Below are experts of layer 3 (counted from 0) of a mixture-of-experts language model. Rows are named router (the router's row for the expert), up (a neuron's input weights, with its number) and show model dimensions 0-127. Each number is 50 + 12 x the weight over its row's rms, rounded and kept within 0 to 99.
Before each expert's rows: a language model's description of what the expert responds to. This comes from a sample of Wikipedia text that the model never trained on.

# expert 26
Description: Fragments inside proper names, often surnames, clubs and taxa, as in Roes-el-are, F-ord-e, Polycot-yl-idae, Mocan-u.
router:42 58 47 49 62 54 43 38 40 44 68 63 39 62 63 48 49 43 42 58 40 39 64 63 31 47 46 45 57 54 42 56 54 46 67 64 56 52 58 59 36 53 57 35 64 50 41 36 43 53 34 48 69 47 47 37 39 51 61 45 67 37 53 46 63 60 60 58 36 68 48 59 47 67 31 22 38 47 46 26 42 67 72 40 59 56 42 62 40 67 40 71 28 30 42 49 21 62 53 44 42 40 46 43 23 53 53 45 50 67 58 71 18 56 51 75 59 40 61 43 41 56 51 50 73 38 42 51
up0:48 43 56 61 59 36 37 42 47 44 36 44 63 61 45 53 43 63 39 69 62 41 35 62 42 58 37 50 32 50 20 48 38 37 49 35 62 25 50 59 43 44 23 54 58 40 55 48 47 38 76 29 51 42 49 47 69 64 48 31 63 60 57 41 58 67 61 56 52 53 55 43 75 54 49 60 61 63 57 47 70 37 49 64 58 70 65 40 44 48 46 49 44 27 40 35 66 50 49 16 55 57 26 32 41 50 41 30 53 53 58 42 64 41 50 64 40 45 44 73 47 62 50 33 45 48 62 36
up1:24 51 47 49 59 29 72 33 61 44 50 47 58 55 34 39 32 61 47 56 67 43 46 52 63 58 44 38 55 69 50 49 47 67 58 51 69 42 38 57 38 48 53 56 46 53 24 44 65 49 11 57 31 53 58 69 50 36 66 57 53 59 46 33 22 71 58 62 56 47 48 64 46 59 75 51 72 49 50 45 51 34 52 40 65 54 60 40 61 64 43 33 53 48 56 46 72 38 47 54 47 59 62 55 45 37 41 58 39 50 41 63 46 48 52 27 37 70 73 62 31 56 40 31 51 43 41 58
up2:73 52 48 46 32 36 34 46 44 50 35 41 50 66 22 49 56 44 45 39 67 50 38 44 35 44 35 50 58 37 45 56 48 76 35 49 52 62 43 49 54 56 74 50 49 39 32 54 53 41 63 50 58 61 65 56 56 67 59 44 74 62 47 44 31 50 43 51 10 58 45 48 52 61 76 44 63 48 47 54 67 70 36 58 37 41 60 61 43 58 32 50 56 53 55 42 57 54 45 53 60 35 59 63 57 44 41 35 40 45 30 43 62 60 65 32 38 53 38 49 51 61 35 45 32 66 65 82
up3:55 51 53 51 69 46 58 37 53 41 43 58 71 48 35 47 44 32 53 19 67 63 53 64 54 59 33 60 38 50 63 48 44 52 38 48 36 36 30 56 41 31 72 58 59 57 35 44 54 47 51 50 38 43 37 54 59 61 54 29 44 56 56 73 55 56 46 24 51 54 49 30 50 65 64 39 79 45 67 47 76 29 62 34 63 50 59 45 73 43 50 57 29 61 55 63 41 71 48 53 44 49 44 48 57 49 50 53 30 19 43 36 64 51 47 55 27 44 58 57 45 62 59 48 37 29 53 51
up4:40 58 35 66 59 41 48 60 51 53 58 51 36 54 41 70 29 39 69 54 63 42 70 54 65 69 17 54 36 39 52 43 43 70 49 40 51 39 32 41 39 63 53 40 43 64 37 53 71 50 45 30 36 41 67 37 46 31 58 24 42 42 46 48 54 63 48 61 40 56 58 45 63 43 31 55 76 63 64 54 76 55 43 43 70 60 55 60 51 68 66 57 35 51 47 54 44 54 48 54 52 50 52 52 38 59 60 51 62 22 52 39 61 41 46 50 60 75 63 48 40 54 55 42 39 34 29 35

# expert 3
Description: Periods ending sentences, often fused with a word ending (s., ed., ).), plus abbreviation periods like C. or U., and list numbering.
router:42 37 32 47 44 33 55 51 38 38 51 59 59 37 66 37 49 24 60 33 45 64 63 42 43 33 60 65 39 63 48 31 51 35 40 61 41 65 65 40 34 58 49 58 32 66 51 42 67 62 46 64 53 64 34 70 54 52 67 68 30 50 72 60 58 40 52 53 46 46 27 67 59 67 58 51 45 54 57 52 44 46 40 61 51 27 48 51 45 35 57 53 63 50 41 72 58 46 67 43 57 51 35 46 44 69 50 47 36 43 53 52 59 64 35 74 43 32 59 56 44 35 63 44 61 65 68 81
up7:34 47 55 66 30 28 50 47 60 29 58 55 47 65 52 43 56 51 66 53 62 43 63 53 23 59 40 19 36 57 49 57 33 41 43 34 63 45 59 64 62 55 50 50 36 70 44 32 48 55 52 74 42 53 63 54 58 47 70 62 61 62 49 46 45 70 59 44 45 87 59 48 52 47 54 54 53 61 42 47 62 39 29 52 26 57 35 18 72 54 57 54 43 55 36 57 48 51 49 68 51 39 46 42 56 51 54 54 37 51 39 44 60 48 36 64 39 51 39 44 48 83 51 54 56 41 33 36
up8:39 63 46 65 50 56 40 49 46 59 41 42 64 54 48 50 38 34 54 60 52 55 40 74 65 29 42 70 51 33 67 60 58 48 34 36 67 33 36 40 78 53 34 46 30 67 39 60 48 45 50 33 44 60 56 50 60 44 59 59 57 48 58 59 27 55 99 52 49 56 59 72 49 49 48 39 34 49 47 40 56 56 62 75 62 48 47 42 24 56 78 55 36 53 47 39 60 45 51 49 47 48 41 50 63 55 50 33 55 42 23 37 65 53 53 44 41 54 43 48 37 45 40 45 39 57 65 51
up9:55 63 46 48 31 57 44 42 56 45 42 58 44 60 35 57 56 52 52 43 71 43 43 56 52 58 38 31 12 34 58 57 36 58 29 46 48 49 46 60 52 43 26 74 42 50 36 42 67 58 75 43 45 58 52 55 57 55 72 34 44 54 56 30 55 68 61 47 63 61 44 29 63 70 30 49 41 64 46 33 43 54 52 38 60 52 59 33 55 48 36 56 57 24 26 37 66 48 48 53 41 64 55 49 69 67 74 50 56 65 28 42 65 48 60 45 36 58 60 68 48 41 41 50 50 55 64 53
up10:29 47 48 80 39 48 48 36 49 56 42 74 44 70 46 44 49 27 49 40 41 79 48 55 42 37 50 52 53 38 48 48 35 59 61 53 58 43 57 59 61 60 66 53 35 55 56 40 35 50 40 42 50 35 58 31 56 56 75 54 53 38 45 65 44 67 38 61 49 70 56 53 71 39 45 57 79 47 45 36 64 56 33 53 38 45 62 58 41 38 33 30 64 53 40 46 49 34 32 72 73 53 41 67 40 53 53 56 62 31 50 29 51 66 52 69 57 56 52 48 35 51 50 60 64 35 66 37
up11:43 53 44 70 50 57 36 46 38 52 41 50 66 35 60 61 40 38 47 42 56 49 39 42 62 42 54 51 53 55 56 45 65 34 27 47 40 29 48 47 51 38 52 51 45 67 35 55 64 62 55 29 72 32 41 73 49 65 46 66 51 57 54 53 44 52 70 63 62 43 39 52 43 70 54 45 74 54 37 36 71 57 68 59 43 20 56 53 46 47 47 68 51 63 51 57 51 46 67 73 36 54 35 14 44 48 27 52 69 66 54 28 44 47 39 53 25 64 48 39 59 46 43 41 43 62 49 36

# expert 23
Description: Word pieces beginning with a vowel plus l, r or y, like air in Chair, all in walled, ay in prayers.
router:62 53 42 50 59 57 80 40 35 51 59 68 36 41 32 34 57 51 45 44 40 28 65 57 34 33 51 65 49 49 47 51 45 32 69 27 48 51 36 46 43 63 39 67 53 69 39 37 40 58 42 69 60 53 62 62 37 54 43 71 49 53 42 55 66 53 38 41 44 43 57 48 40 53 47 49 48 40 31 53 53 35 70 61 45 50 57 65 53 51 36 57 44 55 65 28 51 47 68 31 43 36 68 71 42 74 66 49 43 25 59 56 39 54 26 39 64 62 56 37 41 46 61 31 47 42 38 69
up0:37 51 46 49 70 59 57 59 44 54 45 54 50 50 78 45 53 52 50 29 70 56 31 57 50 58 39 43 60 46 29 63 59 58 48 45 60 31 25 45 68 55 48 46 68 65 61 59 79 55 31 46 68 36 75 46 43 50 37 63 49 37 63 48 61 51 50 53 41 51 40 31 38 35 53 34 70 46 32 63 44 36 61 40 50 28 39 73 60 42 34 59 36 50 57 61 48 48 56 43 55 41 61 65 59 56 25 57 48 55 68 51 45 52 41 28 30 78 52 53 46 49 54 50 59 49 22 48
up1:50 48 58 38 42 45 37 36 45 52 74 64 74 27 47 60 27 52 63 48 75 61 41 44 47 64 50 51 86 47 52 41 35 49 29 41 83 45 32 55 48 34 68 64 44 57 38 55 47 44 44 29 38 55 59 32 41 49 56 55 72 41 80 39 44 68 38 48 59 43 55 56 35 60 40 39 39 29 51 44 65 57 56 71 51 62 59 54 44 55 47 51 42 50 51 67 47 59 54 63 39 58 52 37 47 62 42 57 49 54 51 55 44 59 54 34 46 42 68 47 34 65 49 30 33 62 46 41
up2:29 54 52 58 57 46 50 71 39 68 50 49 46 49 60 73 60 52 54 28 74 42 33 59 52 37 56 30 42 48 38 52 64 47 42 43 44 45 34 35 44 56 61 51 63 82 47 54 55 24 36 38 59 47 63 63 34 61 58 50 62 55 70 24 38 59 27 40 31 44 56 57 25 42 53 47 52 46 45 30 43 47 51 54 51 69 44 55 45 57 46 53 64 37 38 29 40 75 50 56 46 66 53 55 43 72 54 54 62 47 31 34 40 70 56 49 57 59 47 63 30 29 64 59 53 44 49 47
up3:67 45 37 66 36 36 39 38 30 61 44 50 53 40 59 52 45 37 53 51 67 38 49 47 54 74 21 66 63 37 67 59 23 52 51 58 60 67 31 76 41 52 45 44 58 56 39 62 39 50 65 46 30 32 51 48 40 59 50 35 54 39 48 45 31 37 32 54 36 60 59 50 56 39 54 47 54 49 55 61 62 66 37 55 55 60 39 76 68 44 26 52 61 36 56 61 57 56 48 42 36 48 86 66 32 70 52 52 51 29 69 41 53 49 52 37 52 52 40 66 56 55 55 59 39 49 50 53
up4:40 50 53 71 47 53 64 38 47 33 45 56 45 78 52 56 59 47 69 65 72 42 51 68 68 58 68 32 44 28 44 47 48 43 42 49 50 51 49 40 33 54 61 52 63 46 70 60 48 56 37 49 56 38 28 63 63 45 41 47 25 64 24 62 48 47 37 38 51 44 49 13 50 34 44 34 62 45 46 56 44 76 58 56 56 47 47 36 41 48 28 43 39 53 49 48 47 62 53 44 55 52 55 40 50 43 71 70 53 35 62 34 45 47 63 48 38 52 65 82 44 76 51 38 59 41 49 43

# expert 1
Description: First piece of a longer word after a space, often a lowercase or capital prefix like c, con, ne, Cal, or a hyphen in compounds.
router:57 29 51 18 60 40 58 41 50 43 55 61 43 43 51 32 55 45 47 59 36 32 51 47 38 57 61 49 50 60 24 40 70 49 70 63 51 57 63 47 36 47 44 38 41 46 48 59 24 77 54 53 57 63 42 30 51 64 22 51 47 37 73 56 79 50 32 55 40 51 53 48 56 56 27 66 52 77 46 58 54 45 41 39 42 56 38 48 40 58 47 76 63 57 57 49 40 54 56 63 43 25 42 43 36 58 48 41 47 37 52 74 46 61 44 46 62 43 59 47 50 49 63 63 70 52 45 70
up0:67 37 50 48 36 42 42 57 49 42 46 59 65 77 43 71 30 36 68 51 85 40 47 69 65 50 30 49 35 52 53 52 55 32 41 45 52 50 43 63 31 53 62 66 54 32 27 44 39 61 40 51 49 43 69 46 46 67 46 45 35 46 46 26 25 49 46 55 31 41 57 57 64 71 64 56 50 41 59 47 43 45 62 66 42 47 63 62 50 68 76 36 42 48 45 59 61 55 56 58 41 54 51 61 50 53 41 39 47 34 68 45 61 54 37 42 48 53 39 46 41 70 34 49 31 65 31 66
up1:51 64 34 27 55 64 41 33 49 48 42 38 55 50 55 58 37 47 71 56 62 52 30 45 40 46 40 47 51 45 52 77 42 63 68 53 57 37 19 29 47 54 43 53 52 45 63 44 57 54 45 32 42 39 50 46 62 34 66 51 63 44 56 56 46 60 33 61 53 63 49 65 20 75 55 45 71 52 57 31 51 52 56 53 69 58 52 50 36 42 53 37 37 29 55 54 53 58 47 52 54 53 59 37 55 62 41 61 66 58 61 28 43 58 35 70 55 47 57 38 59 78 66 47 33 18 35 44
up2:34 55 69 62 26 40 48 52 48 33 46 63 53 36 51 73 60 53 62 34 68 58 37 52 36 69 26 37 29 54 49 56 32 49 32 41 37 49 44 49 55 37 49 39 52 30 48 70 46 63 45 45 43 41 42 55 64 60 76 46 55 48 45 48 49 53 61 44 42 67 40 47 50 38 63 43 49 31 46 38 48 50 38 49 43 39 58 85 56 31 53 37 37 53 67 61 48 61 38 43 65 60 65 48 65 51 76 39 46 58 58 50 58 35 78 33 58 49 67 61 55 64 50 54 34 60 26 53
up3:44 54 70 38 46 61 67 43 37 23 36 55 35 60 64 53 48 41 55 39 68 52 35 51 51 39 45 54 45 26 49 29 56 58 43 49 66 24 44 50 52 48 53 65 55 57 61 71 57 37 57 41 27 71 45 44 37 63 71 42 49 71 43 58 49 55 48 58 37 59 47 40 61 50 49 59 57 35 64 45 41 47 46 45 56 68 52 67 61 75 46 39 54 51 30 51 65 60 59 28 61 53 71 66 66 45 50 33 60 72 69 42 48 42 46 24 44 50 44 54 49 28 61 60 32 43 52 34
up4:40 61 25 57 46 40 41 32 48 38 47 64 33 62 45 67 38 34 57 51 65 30 46 75 49 64 27 38 39 41 58 68 40 45 64 32 56 36 39 45 42 57 48 44 45 41 53 52 66 58 45 51 45 57 35 38 76 58 56 44 57 53 58 28 51 71 53 39 59 44 83 46 41 48 24 47 45 64 51 46 46 45 40 64 34 66 63 41 33 41 38 51 57 51 45 39 48 57 56 56 72 66 73 39 67 49 62 53 65 31 57 49 64 50 43 47 63 59 59 56 43 73 41 56 52 37 33 30

# expert 27
Description: Stem pieces of Latinate words right before suffixes like -ed, -ation, -al, as in in-duct-ed, in-stitut-ions, soc-iety, ex-ecut-ed.
router:78 35 51 55 55 48 52 23 41 59 62 63 57 47 62 61 54 63 63 64 31 53 70 48 46 40 60 58 64 56 50 48 66 62 58 58 70 26 39 30 55 63 35 43 58 40 45 54 45 56 39 44 51 39 67 55 50 81 36 50 37 70 31 52 50 55 64 49 64 42 81 56 51 45 33 60 57 38 26 53 45 43 57 42 46 50 39 36 47 65 39 37 59 62 55 36 41 52 58 54 45 22 68 35 34 44 51 38 59 46 53 62 38 55 68 44 62 36 26 48 40 55 43 36 52 40 66 54
up0:27 44 48 62 44 49 45 59 71 36 49 54 73 50 41 54 31 62 73 42 47 46 43 69 67 47 26 47 68 36 46 34 40 44 40 52 50 39 57 67 54 72 57 56 46 53 49 46 46 47 66 46 51 36 81 70 47 68 60 49 43 57 38 40 48 34 64 36 58 61 55 60 31 48 46 69 50 36 58 43 36 61 42 66 68 34 39 62 56 39 55 68 57 54 49 50 58 48 53 28 50 62 43 69 40 42 69 19 63 43 47 45 47 54 62 60 44 43 44 40 26 53 38 30 26 46 44 45
up1:43 66 49 66 68 62 52 43 36 49 50 44 45 42 64 54 61 45 42 60 55 53 47 54 59 55 53 43 38 47 53 61 30 44 55 60 44 54 39 40 52 55 34 50 33 38 51 40 39 46 45 46 30 44 48 54 67 67 67 43 56 47 32 34 34 46 57 75 66 37 48 58 44 27 63 48 70 56 53 56 30 61 83 44 58 60 68 42 37 55 61 72 68 54 51 59 46 47 40 45 41 23 52 51 60 49 37 61 35 41 38 22 89 37 63 68 50 34 42 69 37 54 37 59 52 43 40 47
up2:66 36 34 49 37 53 59 62 63 24 32 63 39 70 35 65 44 53 43 53 52 41 60 61 51 38 37 61 45 56 67 56 76 51 46 56 47 40 23 62 49 57 26 32 60 37 48 45 47 53 53 50 73 70 71 34 48 50 47 64 53 39 49 53 38 60 53 67 50 50 62 46 59 55 43 42 59 39 40 20 62 22 49 57 43 67 52 38 42 44 59 35 37 46 60 47 62 58 52 55 57 45 54 49 63 44 58 14 76 44 69 43 35 54 58 60 50 48 47 59 32 62 61 57 34 39 56 57
up3:54 62 54 53 54 50 82 60 63 48 57 32 40 54 44 57 38 57 42 53 42 74 48 73 42 74 59 43 70 55 63 51 44 62 42 48 37 30 32 45 49 41 57 62 58 60 43 58 55 42 50 53 55 44 52 20 52 69 35 52 42 34 55 35 39 46 48 63 44 50 54 19 49 39 61 65 28 57 48 43 48 49 52 54 38 57 45 28 46 62 47 48 39 24 62 50 47 52 70 53 44 52 50 28 46 58 39 57 64 39 15 49 51 74 34 42 45 65 64 56 63 62 57 75 56 42 47 40
up4:43 52 56 64 44 62 68 44 49 42 60 40 34 51 64 48 35 66 48 62 63 74 41 56 57 47 56 45 61 39 45 38 73 35 63 55 75 36 26 35 61 45 28 37 42 51 43 56 47 36 68 55 61 45 32 44 46 38 55 47 55 31 49 47 40 50 82 40 52 59 54 39 61 41 49 67 68 46 35 44 73 53 57 52 30 37 53 43 71 63 32 50 41 55 38 67 39 58 58 44 68 58 50 49 45 53 36 35 65 39 49 43 51 49 29 41 55 50 30 60 53 86 56 46 40 48 59 70

# expert 17
Description: Sentence-core function words after a subject, mainly was, is, were, are, plus a, an, the, his, first.
router:57 56 62 65 38 31 64 27 53 69 26 47 40 46 59 50 42 48 50 34 60 47 62 42 67 52 39 27 62 38 49 47 60 40 51 54 46 63 42 43 54 64 26 70 36 33 34 57 42 35 40 52 43 29 32 79 48 45 50 47 50 39 64 64 51 55 60 34 62 35 42 50 46 54 49 67 30 44 35 50 65 62 65 57 36 48 59 35 40 53 55 25 37 41 66 64 69 48 48 75 54 43 50 77 62 58 32 35 51 45 41 67 29 45 59 43 66 59 56 48 53 53 59 58 57 41 43 47
up3:25 63 22 73 36 41 55 43 54 54 37 35 43 65 42 61 41 49 49 38 46 62 36 52 50 36 56 78 55 63 53 43 72 62 44 57 54 49 54 53 59 60 45 57 40 45 40 55 30 60 62 53 71 60 58 58 44 54 41 26 37 38 56 47 45 59 38 61 33 47 55 44 35 35 56 26 43 49 59 39 51 44 28 51 20 60 50 35 53 63 41 45 54 48 53 67 51 33 65 62 63 50 31 46 81 48 51 39 51 48 88 52 46 55 68 57 44 54 59 69 42 61 47 49 54 37 48 43
up4:12 47 55 72 39 57 55 63 72 38 45 67 42 43 69 65 57 47 64 25 28 52 55 56 57 55 53 40 31 39 49 67 53 56 31 61 61 39 40 59 40 38 42 35 40 56 54 35 43 59 54 57 36 56 68 44 66 53 58 49 75 49 59 45 58 50 62 51 46 50 19 52 20 52 55 53 41 33 50 64 43 43 36 34 47 32 63 56 51 38 75 37 36 39 54 62 46 56 44 58 54 59 43 41 39 48 38 63 49 42 42 34 62 56 60 59 35 40 62 47 45 64 51 72 65 57 61 39
up5:60 37 50 57 47 45 44 51 67 46 51 68 39 44 81 51 39 32 54 57 44 34 52 55 45 66 38 73 45 47 62 37 35 53 42 69 52 60 56 45 67 30 53 48 39 32 47 48 50 63 48 47 62 63 38 71 65 10 66 47 58 40 44 54 37 74 59 58 54 47 66 40 58 69 65 29 51 47 47 45 59 57 42 33 40 45 48 61 48 54 70 54 33 51 65 49 54 49 65 35 42 60 46 59 42 51 54 35 45 28 56 51 31 64 37 54 55 66 31 56 39 63 42 42 45 60 24 71
up6:44 68 52 60 43 55 40 46 28 57 47 55 54 49 44 77 28 67 62 68 67 50 43 47 34 52 68 35 10 34 76 45 39 54 62 54 48 40 56 45 49 58 58 43 68 38 51 65 63 42 34 62 45 58 44 47 50 42 52 32 44 53 77 57 39 46 66 47 50 73 42 36 34 49 59 53 40 36 46 46 65 53 27 40 52 45 48 48 52 42 53 57 27 61 57 52 58 60 70 44 46 45 45 08 49 49 56 65 43 59 64 58 65 35 53 66 47 50 52 43 60 46 45 65 44 52 32 48
up7:29 45 56 49 47 37 61 34 59 32 45 43 57 42 63 49 55 32 52 54 65 68 69 66 67 63 61 49 37 48 36 71 59 38 50 39 35 53 36 42 43 64 52 49 52 50 67 33 58 54 36 42 55 57 55 41 68 64 52 45 47 62 51 58 38 60 42 56 68 60 45 35 50 44 59 45 65 77 49 30 41 29 32 38 30 66 58 57 36 48 31 29 39 46 57 58 38 37 28 69 49 59 38 27 48 53 48 49 52 65 56 59 38 67 54 57 38 75 60 54 69 61 21 50 53 58 43 38

# expert 22
Description: Single capital letters starting a name or proper noun, often after a colon in infoboxes or after of, as in Hard, Game Boy, Bonn.
router:59 33 48 32 41 58 55 45 47 57 34 55 34 36 32 32 55 47 37 72 44 40 42 54 41 25 58 47 63 59 39 41 47 64 59 58 56 63 64 53 46 45 73 53 54 50 62 40 48 56 28 41 54 57 69 49 40 49 44 51 33 54 56 72 73 53 35 68 50 53 41 59 53 36 59 47 29 56 47 45 50 60 53 38 44 36 28 67 53 35 69 41 59 64 65 43 76 78 48 40 49 63 40 62 41 56 68 51 33 64 45 33 51 67 62 64 35 62 46 56 50 36 71 58 59 60 24 43
up1:44 62 53 52 31 53 37 51 40 62 37 42 59 67 30 49 50 48 47 53 57 52 17 72 49 54 55 41 63 36 72 54 54 62 46 37 50 48 49 41 58 49 46 58 53 61 34 39 59 67 41 35 16 52 60 46 45 73 49 30 56 60 53 49 55 54 59 61 51 59 39 35 60 43 60 38 68 79 22 34 50 59 45 34 45 54 46 46 43 26 73 40 62 59 51 41 55 83 47 48 51 63 48 53 38 35 56 40 42 43 45 42 38 71 52 60 41 59 47 62 35 75 64 60 48 55 50 33
up2:39 74 59 52 66 45 33 50 36 59 44 52 69 51 68 42 30 73 43 34 55 54 44 57 66 50 50 49 51 71 53 47 50 69 57 50 55 25 51 56 57 63 57 48 52 52 50 38 67 51 44 55 56 57 60 35 43 36 69 42 45 47 60 56 51 37 67 49 55 56 54 51 53 47 56 41 40 64 45 58 38 60 59 57 48 48 45 43 44 53 58 64 34 54 26 39 29 47 32 23 48 58 30 63 65 56 66 54 02 42 54 50 51 48 82 63 46 17 50 38 52 48 34 47 45 45 60 49
up3:39 39 61 36 44 44 45 38 59 48 76 55 50 40 60 41 55 28 49 42 46 62 49 37 36 53 62 47 52 57 56 60 40 33 33 54 56 62 33 41 50 39 44 36 35 39 49 61 53 54 36 33 41 60 37 47 75 64 43 63 65 71 26 51 45 74 56 69 46 53 66 48 47 41 50 43 77 58 49 45 62 60 45 53 43 53 57 58 34 52 22 39 64 37 64 51 42 69 44 43 41 37 85 33 49 50 71 41 65 59 66 47 44 56 43 42 57 46 81 46 42 66 50 56 58 58 39 35
up4:42 36 59 41 49 52 35 46 53 78 33 77 64 53 59 53 47 42 60 21 42 48 36 76 47 27 55 34 60 55 54 29 26 43 56 46 52 57 45 47 37 48 48 34 47 59 52 52 64 48 56 50 64 44 46 45 59 68 59 45 70 35 43 42 55 76 50 69 37 66 58 61 40 39 44 43 70 40 46 45 32 28 35 48 59 50 62 40 72 66 61 53 58 63 68 34 53 51 58 41 46 48 59 60 36 62 62 44 40 64 38 57 51 28 52 58 60 76 39 44 35 45 57 46 50 34 35 40
up5:73 55 63 72 59 30 45 43 45 73 60 72 49 44 44 49 55 60 51 47 60 44 58 40 72 64 74 43 56 68 36 24 62 70 45 53 36 31 52 38 58 53 42 58 43 64 48 75 36 48 51 61 54 43 51 42 54 63 51 28 53 45 39 39 65 48 34 44 61 57 62 38 44 33 48 51 70 19 36 61 34 43 48 65 42 38 26 62 57 57 49 35 40 57 23 53 41 46 32 56 56 50 63 68 56 28 48 58 49 46 55 52 59 56 70 59 57 35 46 41 52 53 53 46 47 59 30 46

# expert 2
Description: Final pieces of names and words, especially apostrophes in names like D'Hoore and d'Arpajon, and endings like -ian, -ary, -ry.
router:52 66 61 35 53 55 30 55 30 45 58 43 39 38 59 31 53 52 43 74 51 51 42 44 40 26 52 65 21 31 36 31 50 28 43 39 43 56 57 40 50 45 56 53 60 48 36 48 46 40 60 50 72 70 52 49 62 29 75 68 60 45 47 56 61 53 49 40 40 44 63 38 41 37 62 41 52 45 62 52 76 44 59 74 73 47 56 43 50 48 53 72 30 39 51 66 41 34 71 44 42 56 33 48 53 64 72 63 48 44 58 62 58 44 33 59 61 38 56 40 39 55 34 58 53 45 37 63
up3:31 31 40 46 46 51 43 49 65 63 40 56 59 41 57 72 85 53 61 59 55 43 61 44 60 49 38 25 46 61 47 46 51 60 47 49 30 49 43 46 62 37 54 41 35 58 44 44 40 63 44 63 50 38 62 46 65 41 37 50 54 41 36 72 46 49 53 70 41 51 39 55 51 67 55 37 65 39 72 47 67 43 67 64 24 54 57 47 44 48 87 70 49 37 72 44 54 58 36 45 34 39 60 56 55 53 38 39 60 58 70 63 37 65 41 51 39 57 54 31 36 58 61 44 40 28 32 51
up4:25 56 48 76 50 56 54 42 60 56 41 54 57 51 73 50 48 49 45 25 44 57 48 49 54 62 27 38 25 60 43 58 48 50 57 45 70 65 52 59 30 66 59 55 50 56 51 50 52 39 60 39 59 41 58 51 72 54 71 52 65 43 43 18 61 54 62 20 32 57 53 58 22 49 33 47 52 38 62 70 39 62 41 64 43 53 59 33 63 60 32 48 50 30 42 53 65 45 49 45 51 55 57 56 59 31 58 34 47 48 51 70 48 49 68 49 43 52 48 62 32 59 48 45 31 20 40 50
up5:65 39 57 52 42 47 60 62 50 48 44 44 64 40 57 54 31 48 74 49 75 54 39 70 40 50 67 37 35 47 52 43 39 27 56 74 36 29 35 48 55 36 36 37 54 68 39 68 52 39 61 29 38 51 33 69 51 51 55 61 45 64 54 65 31 35 51 41 47 42 56 41 57 38 43 43 68 63 49 40 65 37 55 70 44 63 62 62 29 64 50 57 38 44 50 42 49 30 76 54 52 64 22 26 49 53 29 58 48 39 44 59 64 66 42 37 60 59 48 53 63 60 53 39 54 57 47 48
up6:45 61 32 57 44 75 57 34 52 38 46 70 55 61 41 50 45 41 51 67 60 37 42 54 37 44 50 48 43 44 49 43 45 43 44 51 48 61 31 43 76 50 48 57 61 44 49 25 52 35 45 43 72 73 63 30 46 41 73 62 57 66 50 48 42 43 67 51 56 71 55 41 61 49 60 51 73 48 61 43 53 32 84 56 38 44 70 46 34 57 57 44 58 62 51 44 36 42 59 46 34 66 45 37 53 31 53 59 50 44 40 44 39 50 60 49 42 44 55 34 42 73 49 57 26 61 16 70
up7:47 58 45 49 57 63 44 36 41 30 54 82 46 52 51 49 25 55 42 50 64 40 66 62 47 46 43 55 54 39 32 53 54 52 63 35 54 71 41 63 32 52 52 32 45 32 52 43 63 52 79 50 42 38 64 48 60 50 48 53 64 66 26 80 46 32 31 65 42 36 53 46 52 50 49 48 51 50 58 26 40 43 45 57 58 34 50 50 53 33 54 70 73 40 58 49 57 66 34 36 41 62 47 60 72 55 55 36 40 41 57 45 51 56 59 62 51 56 63 55 36 70 44 50 23 19 56 42

# expert 9
Description: Single lowercase letters or short starts opening a common noun or verb after the, a, to, of, such as t-iles, f-eet, p-ipes.
router:43 32 46 47 58 45 63 64 46 55 33 82 47 60 64 43 36 41 64 46 47 32 47 42 50 73 75 36 39 61 45 55 68 64 66 42 35 51 58 55 36 57 48 43 56 43 64 37 58 53 47 43 47 47 70 61 30 53 31 42 51 40 70 41 62 59 48 40 34 30 39 58 56 61 45 49 38 45 36 60 40 50 79 33 56 51 54 44 43 38 64 44 75 44 72 56 62 42 60 47 58 30 51 35 56 47 47 42 36 38 38 41 38 75 59 22 57 32 39 52 55 60 55 56 69 49 68 43
up0:23 29 48 61 34 37 43 42 60 38 52 60 42 60 37 61 46 41 55 34 66 48 51 61 48 38 56 47 67 40 52 65 60 48 50 49 42 40 61 66 51 48 62 43 55 57 42 55 56 51 49 43 30 35 33 45 46 42 53 63 44 59 41 62 40 37 49 53 52 76 50 52 43 60 60 56 30 53 72 58 46 39 43 39 41 64 50 64 52 62 62 28 32 59 52 66 57 60 62 64 38 45 48 53 41 51 21 67 50 47 41 34 26 68 59 65 69 41 21 70 41 54 63 67 72 22 52 45
up1:50 50 47 36 73 50 43 61 36 53 51 49 52 50 40 49 38 53 52 25 63 37 35 68 45 62 50 63 83 43 81 40 43 51 62 62 43 40 50 26 50 36 34 43 56 53 30 60 72 59 59 45 42 41 51 57 59 50 47 48 41 45 41 55 43 46 66 49 36 65 55 56 37 56 46 49 38 51 33 41 57 55 54 47 46 57 77 52 45 70 29 42 60 54 12 85 34 38 54 66 58 44 48 51 40 65 58 58 48 57 66 30 32 45 56 51 55 63 33 57 43 31 57 60 63 55 57 46
up2:38 45 50 57 51 46 66 37 51 45 41 66 50 44 70 67 46 62 46 64 65 49 59 53 23 52 65 67 42 57 53 57 39 49 37 59 53 75 56 37 44 38 45 48 44 71 45 48 51 62 43 54 39 65 55 51 27 15 52 34 56 52 50 58 38 82 62 40 52 25 49 26 71 59 46 64 54 54 68 56 56 44 52 59 69 57 64 37 43 29 54 88 54 39 29 44 41 29 43 42 51 52 56 36 38 47 47 34 36 55 46 50 38 48 48 67 47 54 58 63 48 43 59 46 41 37 47 61
up3:65 52 42 49 47 38 34 52 35 47 25 48 61 57 58 63 48 41 64 51 44 37 41 53 44 60 28 27 48 40 67 50 46 52 44 23 60 67 59 39 30 52 48 63 39 49 28 69 52 46 37 25 45 48 47 74 38 42 86 39 53 43 69 40 56 38 45 61 50 58 46 60 41 25 62 51 67 50 43 44 37 55 61 69 43 44 45 44 43 51 73 46 42 43 66 52 69 53 54 45 67 48 54 54 75 34 65 31 51 58 78 45 67 51 43 67 56 52 51 56 51 59 54 43 41 44 33 52
up4:51 66 61 66 47 51 54 43 58 54 23 65 60 63 48 70 40 47 59 36 35 38 27 66 59 58 63 61 40 54 39 54 59 33 35 57 45 31 42 60 39 60 50 56 76 71 54 39 55 53 47 62 37 49 43 64 49 44 33 43 53 57 56 56 54 74 49 59 52 53 70 41 44 78 29 52 46 27 34 58 67 47 55 39 48 42 58 53 63 64 60 35 47 53 30 25 51 58 74 39 45 57 49 42 54 36 25 66 65 58 42 41 40 28 50 65 51 52 39 37 68 64 54 36 40 39 44 52